From a checkpoint of a small mixture-of-experts model trained on Wikipedia: width 128.
Below are experts of layer 11 (counted from 0) of a mixture-of-experts language model. Rows are named router (the router's row for the expert), down (a neuron's output weights, with its number) and show model dimensions 0-127. Each number is 200 + 30 x the weight over its row's rms, rounded and kept within 0 to 999.
Before each expert's rows: a language model's description of what the expert responds to; "comes before" lists some tokens at least twice as common just after its tokens as in all text. This comes from a sample of Wikipedia text that the model never trained on. Tokens count by the router's weight.

# expert 51
What it handles: Time-span prepositions. Prepositions opening date spans in career or office histories, such as from 1979 to, during, until, between, in 1983.
comes before: " the", " ", " a", " his", " this", " her"
router,218,236,178,251,232,193,209,222,223,226,150,223,185,203,191,187,216,226,168,229,214,160,164,181,215,231,167,177,197,260,190,214,185,147,202,177,233,196,199,219,203,263,177,212,197,214,201,231,201,173,220,220,191,220,192,174,192,228,158,207,271,236,243,190,211,280,253,163,204,157,214,164,205,212,206,205,202,185,177,196,122,268,211,220,262,169,162,169,211,202,177,174,207,163,241,141,157,168,218,212,220,216,186,167,240,198,224,218,209,171,190,183,159,203,209,147,225,184,203,193,150,229,239,163,191,260,225,205
down1,198,226,183,136,229,218,227,236,184,187,205,196,200,185,172,220,239,221,165,188,199,234,209,241,179,239,231,228,218,184,199,190,224,137,190,187,235,228,179,164,178,229,192,167,178,243,202,246,150,228,223,115,225,221,158,159,211,178,233,188,165,191,194,246,199,210,220,221,161,203,214,195,160,186,203,220,197,266,201,181,219,189,181,209,167,257,193,228,197,226,221,173,153,180,186,246,182,214,209,205,168,199,159,257,201,192,202,167,201,226,276,234,201,248,195,219,225,207,182,254,222,198,219,215,186,217,180,92

# expert 14
What it handles: Table and list separators. Separators at the start of stat rows and in legend abbreviations (pipes, bullets, semicolons, equals signs), such as | Batting average, W = Wins.
comes before: " |", " ", " also", " |\n", " W", " L"
router,148,201,203,198,195,204,202,228,174,205,242,206,299,198,178,177,212,198,149,206,211,202,213,161,181,204,208,209,230,247,195,188,172,161,116,191,203,249,155,181,201,210,203,189,246,174,237,201,186,194,188,149,195,262,225,229,209,151,232,244,193,167,236,182,221,209,185,156,189,143,188,181,181,193,217,212,208,170,221,192,216,242,231,240,192,230,169,185,243,182,241,217,193,183,235,144,199,215,188,223,194,155,173,235,180,205,178,210,217,255,183,105,192,183,179,246,177,194,198,219,226,160,231,223,214,257,209,171
down0,222,188,216,170,202,199,186,177,194,219,191,190,204,185,221,212,130,234,197,243,188,186,274,221,259,158,184,251,203,194,184,197,154,162,253,188,194,233,214,225,190,210,180,229,221,213,192,192,266,214,222,269,184,172,249,196,204,230,123,179,200,262,215,220,252,223,208,184,225,194,243,203,181,228,208,199,230,175,238,188,204,193,219,190,188,254,217,122,202,219,170,167,243,183,152,208,222,167,231,194,140,228,178,195,192,189,187,205,196,208,161,153,198,168,221,151,223,231,206,156,214,201,153,181,226,172,226,246

# expert 5
What it handles: Year century prefixes. First three digits of four-digit years such as 201, 199, 195, plus spaces before numbers, in dates, tables and season lists.
comes before: "6", "2", "5", "7", "4", "3"
router,185,158,207,180,174,159,154,203,164,182,255,233,198,156,243,189,202,248,192,210,189,188,186,222,206,226,206,130,230,183,174,244,210,173,145,159,235,204,211,217,184,183,211,229,172,180,224,196,207,174,179,237,282,202,191,193,180,195,210,180,204,179,242,204,142,228,236,184,181,156,161,188,236,204,211,251,210,224,203,236,192,170,167,270,208,177,213,174,208,212,189,205,243,165,170,276,225,153,218,149,151,189,174,185,221,174,170,160,241,227,171,172,221,237,211,134,223,218,216,205,163,188,190,217,168,229,214,219
down0,246,183,236,217,197,187,209,235,206,200,214,195,245,186,189,220,203,194,225,241,217,233,199,157,212,175,239,222,279,263,189,216,265,170,289,163,176,244,199,220,191,158,167,153,249,192,197,184,177,257,221,197,227,214,240,169,200,202,138,219,170,268,240,177,217,212,183,199,185,227,208,240,229,192,244,198,205,180,161,206,192,212,233,170,244,239,146,186,245,213,195,184,149,172,199,214,225,150,189,190,236,226,186,232,207,227,240,216,213,226,226,237,261,169,202,198,218,234,189,197,183,227,190,205,209,207,202,176

# expert 47
What it handles: Table cell pipes. Pipe separators between cells in mid-row of data tables, after numbers or names; also pieces like ov, inn in words such as movie, loving.
comes before: " ", " —", "-", "ed", " Episode", " MPC"
router,193,157,204,239,218,208,216,218,256,169,173,186,241,205,172,199,232,160,194,179,195,157,186,172,210,204,168,206,226,225,208,193,207,207,199,234,211,142,124,210,201,181,196,196,196,222,216,186,152,192,194,225,178,202,195,218,184,175,129,167,186,188,278,136,181,200,231,185,158,253,193,165,148,199,205,177,245,184,229,138,209,219,157,176,212,140,224,136,237,187,161,210,170,166,223,209,197,217,200,165,200,235,215,167,220,174,186,225,170,187,248,169,196,256,174,158,195,201,171,168,177,183,243,212,218,169,257,236
down0,231,207,160,214,231,217,204,142,223,209,174,180,201,188,193,187,186,205,201,197,223,210,253,210,236,179,235,228,213,243,139,206,214,171,258,171,178,195,264,200,181,217,212,166,217,215,176,224,214,254,206,190,215,239,186,167,156,146,180,142,177,235,238,218,228,204,209,262,173,216,241,233,162,193,220,226,196,209,163,136,217,226,233,227,227,198,219,172,169,208,123,207,244,185,190,174,170,222,233,237,226,157,185,251,202,185,174,187,255,243,188,200,239,163,211,172,222,192,165,220,235,146,163,177,216,239,213,201

# expert 34
What it handles: List bullets and line breaks. Hyphen bullets and line-break tokens that start list entries in infoboxes, taxonomy boxes and game-release lists, plus table cell spaces.
comes before: "-", "2", "1", " Order", " Family", " Class"
router,227,219,185,168,154,218,269,153,160,156,234,234,221,200,201,160,257,230,174,140,211,147,194,248,215,174,227,216,207,216,172,244,133,186,169,155,236,196,163,223,204,180,225,189,203,177,257,272,183,212,215,223,210,203,172,136,226,208,210,217,247,219,225,149,201,131,226,192,196,167,201,238,242,179,206,208,210,200,184,213,199,206,227,255,185,167,228,191,187,186,214,193,207,211,217,199,160,215,215,171,160,204,175,159,255,211,218,213,201,220,175,190,189,229,237,180,179,175,155,195,230,199,262,196,183,212,241,178
down1,195,194,186,122,217,186,202,221,148,158,225,284,211,172,212,250,185,219,174,174,204,193,244,226,228,229,203,202,210,207,183,215,249,206,260,160,233,217,194,150,190,237,245,200,202,220,218,209,134,208,158,181,199,201,238,203,166,253,205,220,189,181,169,195,239,204,235,208,179,187,209,145,249,170,206,172,241,202,172,209,193,231,207,150,239,239,210,166,183,172,176,180,212,210,176,152,171,181,239,158,214,184,223,204,241,189,239,162,219,209,213,190,155,196,150,215,200,251,184,237,202,113,215,196,179,187,195,167

# expert 32
What it handles: People and team nouns. Nouns and pronouns for people, teams or groups as sentence objects or subjects, like him, students, Packers, his sister.
comes before: "'s", " was", " to", " and", " is", "."
router,232,231,205,219,151,214,229,194,207,205,246,241,187,234,164,144,186,238,158,212,201,225,189,217,209,223,202,212,264,200,201,245,217,192,217,186,204,207,177,165,159,214,158,177,219,175,195,208,224,252,175,169,216,144,205,224,174,196,170,228,210,210,248,210,275,244,186,157,182,170,232,154,206,264,206,243,180,165,194,226,231,225,153,219,196,204,203,236,196,188,179,201,238,161,222,169,183,184,178,134,192,203,266,181,188,213,217,217,225,163,192,150,158,210,217,164,161,245,244,179,193,222,245,134,176,212,204,230
down0,200,205,218,246,183,217,186,212,188,228,232,177,213,196,161,187,196,237,234,214,177,193,250,193,210,183,132,200,202,222,178,211,166,173,215,195,146,207,230,258,175,176,137,149,276,205,191,197,214,194,204,223,160,219,202,140,232,232,186,170,213,199,226,159,202,214,245,183,169,207,193,206,191,180,254,207,231,192,173,185,250,259,289,214,257,179,171,205,244,230,192,228,210,157,205,196,144,214,265,170,191,195,204,178,226,199,158,138,206,181,201,180,231,242,220,214,223,182,206,132,178,202,201,208,198,160,214,196

# expert 58
What it handles: Plural and noun endings. Word-final pieces completing nouns, often plurals like -ies, -ions, -ences, -ers, right before a comma or period: difficulties, lagoons, areas.
comes before: ",", " and", ".", ";", " (", ".\n\n"
router,211,226,189,235,200,212,254,209,182,212,170,217,188,248,189,175,226,240,142,230,153,167,205,242,203,208,164,207,197,244,204,217,182,155,171,192,261,223,161,211,163,245,169,178,228,180,217,228,205,224,200,175,199,207,184,182,246,216,171,193,245,247,271,195,216,215,240,175,157,176,245,178,175,231,202,205,187,177,194,190,140,253,191,245,260,167,195,186,191,190,137,183,234,153,213,163,157,184,229,168,195,193,182,164,248,205,231,172,216,162,180,219,152,171,215,178,221,196,189,169,204,218,259,150,199,223,223,169
down0,201,214,234,270,242,200,195,188,188,165,192,188,197,188,208,216,180,190,198,195,200,189,222,214,231,199,180,205,247,249,183,194,216,207,255,171,200,233,197,174,235,182,183,192,242,219,142,187,206,195,260,190,193,244,206,137,193,185,173,144,168,225,214,164,208,257,189,190,190,189,195,214,207,189,213,163,205,210,125,145,236,280,245,214,299,267,188,192,196,224,152,197,207,198,200,184,207,202,186,200,188,215,195,233,202,212,141,154,165,262,173,164,207,200,242,204,236,199,179,158,186,176,159,196,233,192,237,199

# expert 17
What it handles: Number separators, punctuation. Commas and decimal points inside numbers and coordinates, like 19,525 or 36.99; also currency signs, dashes and clause-openers such as Despite, Although.
comes before: "000", "9", "8", "0", "7", "6"
router,252,191,243,241,160,246,224,245,230,211,195,227,193,164,163,217,272,182,189,213,217,210,235,222,185,237,208,172,232,234,248,232,231,185,175,205,213,184,200,204,179,181,151,228,258,216,208,170,228,222,220,192,209,185,210,156,235,251,194,201,181,195,200,227,182,228,199,246,172,171,167,213,244,191,129,197,189,169,190,264,210,152,224,181,185,156,263,157,249,165,178,221,210,203,211,178,187,175,192,203,199,195,232,150,250,192,242,221,183,211,178,168,205,134,188,192,253,250,177,243,202,221,209,154,210,223,210,180
down2,206,152,146,213,216,131,211,258,158,215,218,170,191,187,190,214,232,177,188,143,203,244,230,207,183,159,159,191,196,242,197,211,151,174,207,155,200,160,210,234,238,192,216,227,252,215,197,162,171,232,234,235,192,221,183,192,205,188,194,195,212,211,222,251,179,215,201,172,193,202,148,263,226,174,198,141,214,200,246,205,223,219,236,163,176,238,229,218,220,257,243,174,191,223,210,148,189,200,223,173,151,183,216,223,144,201,231,183,175,167,198,229,181,199,201,203,184,158,227,153,148,139,205,174,204,168,217,254

# expert 26
What it handles: Section and paragraph breaks. Paragraph breaks, table row ends and == heading markers, e.g. a break before a new article title or ==See also==.
comes before: "|", "==", "=", "===", "The", "In"
router,170,224,249,206,235,156,244,195,219,214,218,225,253,242,212,182,188,182,194,194,209,180,189,242,167,159,199,245,259,210,145,234,202,207,189,197,205,158,189,211,188,197,146,211,191,186,169,233,165,178,198,232,163,227,172,190,229,222,229,198,246,221,180,153,181,192,213,180,195,223,201,229,165,240,241,222,214,241,210,264,150,183,247,227,147,138,164,184,223,211,167,191,191,146,222,189,219,218,167,193,243,187,236,210,226,192,168,183,171,224,152,177,189,162,198,233,168,182,191,157,186,156,236,178,291,229,192,223
down2,201,218,235,183,203,155,217,213,221,182,165,200,210,188,249,184,211,209,183,206,216,201,241,209,197,165,196,188,181,224,251,212,249,208,121,246,227,141,308,202,238,183,222,182,216,233,204,190,182,218,184,223,217,197,200,203,197,168,223,206,170,196,239,226,149,172,214,245,229,171,237,174,237,199,168,144,221,221,218,234,154,259,136,203,185,252,218,197,207,227,217,176,174,242,195,233,197,162,236,170,190,205,210,197,146,248,253,186,152,150,230,216,213,219,211,187,172,178,171,176,169,159,217,202,217,225,212,190

# expert 48
What it handles: Organization and award nouns. Nouns in names of institutions, leagues, parties and awards, e.g. Academy Award, Supreme Court, Nations League, footballer.
comes before: " of", "\n", " in", " (", " League", " for"
router,179,221,146,224,196,233,177,183,247,210,212,199,177,235,164,142,173,231,152,217,184,156,223,237,259,269,187,178,198,164,228,224,201,208,160,194,208,235,199,214,179,223,230,252,268,210,203,210,161,260,169,171,217,276,216,195,240,175,147,177,192,203,205,196,190,191,219,178,187,168,252,186,233,212,151,262,177,224,226,169,264,189,177,154,225,212,221,128,212,180,171,217,186,208,241,195,177,162,181,179,208,219,207,217,178,186,213,208,187,152,183,195,184,170,234,202,178,179,215,189,166,160,222,209,174,187,233,186
down0,200,239,167,223,232,202,172,195,175,187,191,205,161,192,194,201,226,228,177,137,231,158,201,239,219,186,156,218,203,218,149,180,189,249,280,206,184,221,230,218,191,142,190,217,208,224,146,209,195,185,247,196,219,201,132,151,210,200,194,108,191,184,186,187,213,195,213,159,205,193,179,170,198,223,234,196,240,224,160,200,187,242,264,182,243,251,184,246,194,230,201,185,156,211,199,219,192,216,186,162,193,266,195,137,193,214,218,200,218,182,169,174,192,210,228,227,211,169,258,152,200,143,195,202,195,164,165,231

# expert 46
What it handles: Auxiliaries and particles. Auxiliary have/has/had and adverbial particles or prepositions like up, over, along, out, than, mostly following a subject in narrative.
comes before: " to", " been", " the", " a", " with", " than"
router,201,203,208,244,214,150,219,230,218,166,138,231,200,217,150,173,224,243,225,226,216,185,176,134,263,191,160,202,154,253,209,249,225,201,164,187,198,150,194,220,216,182,136,216,151,225,237,196,196,252,211,223,185,196,194,160,208,194,189,190,181,256,238,169,198,200,229,171,195,227,161,200,194,133,213,201,145,154,187,182,200,212,184,187,235,199,206,177,182,190,181,135,177,197,222,228,163,192,219,156,157,169,204,200,214,178,257,213,229,224,170,255,182,207,225,196,182,183,241,226,205,252,195,169,244,205,229,164
down2,192,221,221,183,199,200,184,255,162,117,178,257,229,230,200,241,186,212,196,246,231,191,211,208,166,149,181,165,144,206,188,225,211,218,148,196,115,209,222,167,184,231,212,176,191,193,232,158,212,232,196,198,203,214,226,230,199,261,207,201,222,191,178,222,160,218,199,213,176,222,221,197,177,209,197,250,182,185,222,110,225,212,196,200,147,209,242,220,263,256,206,166,210,196,229,203,192,206,178,211,182,207,222,222,205,262,224,208,241,178,202,260,216,198,168,153,132,197,184,172,238,204,181,186,250,194,204,210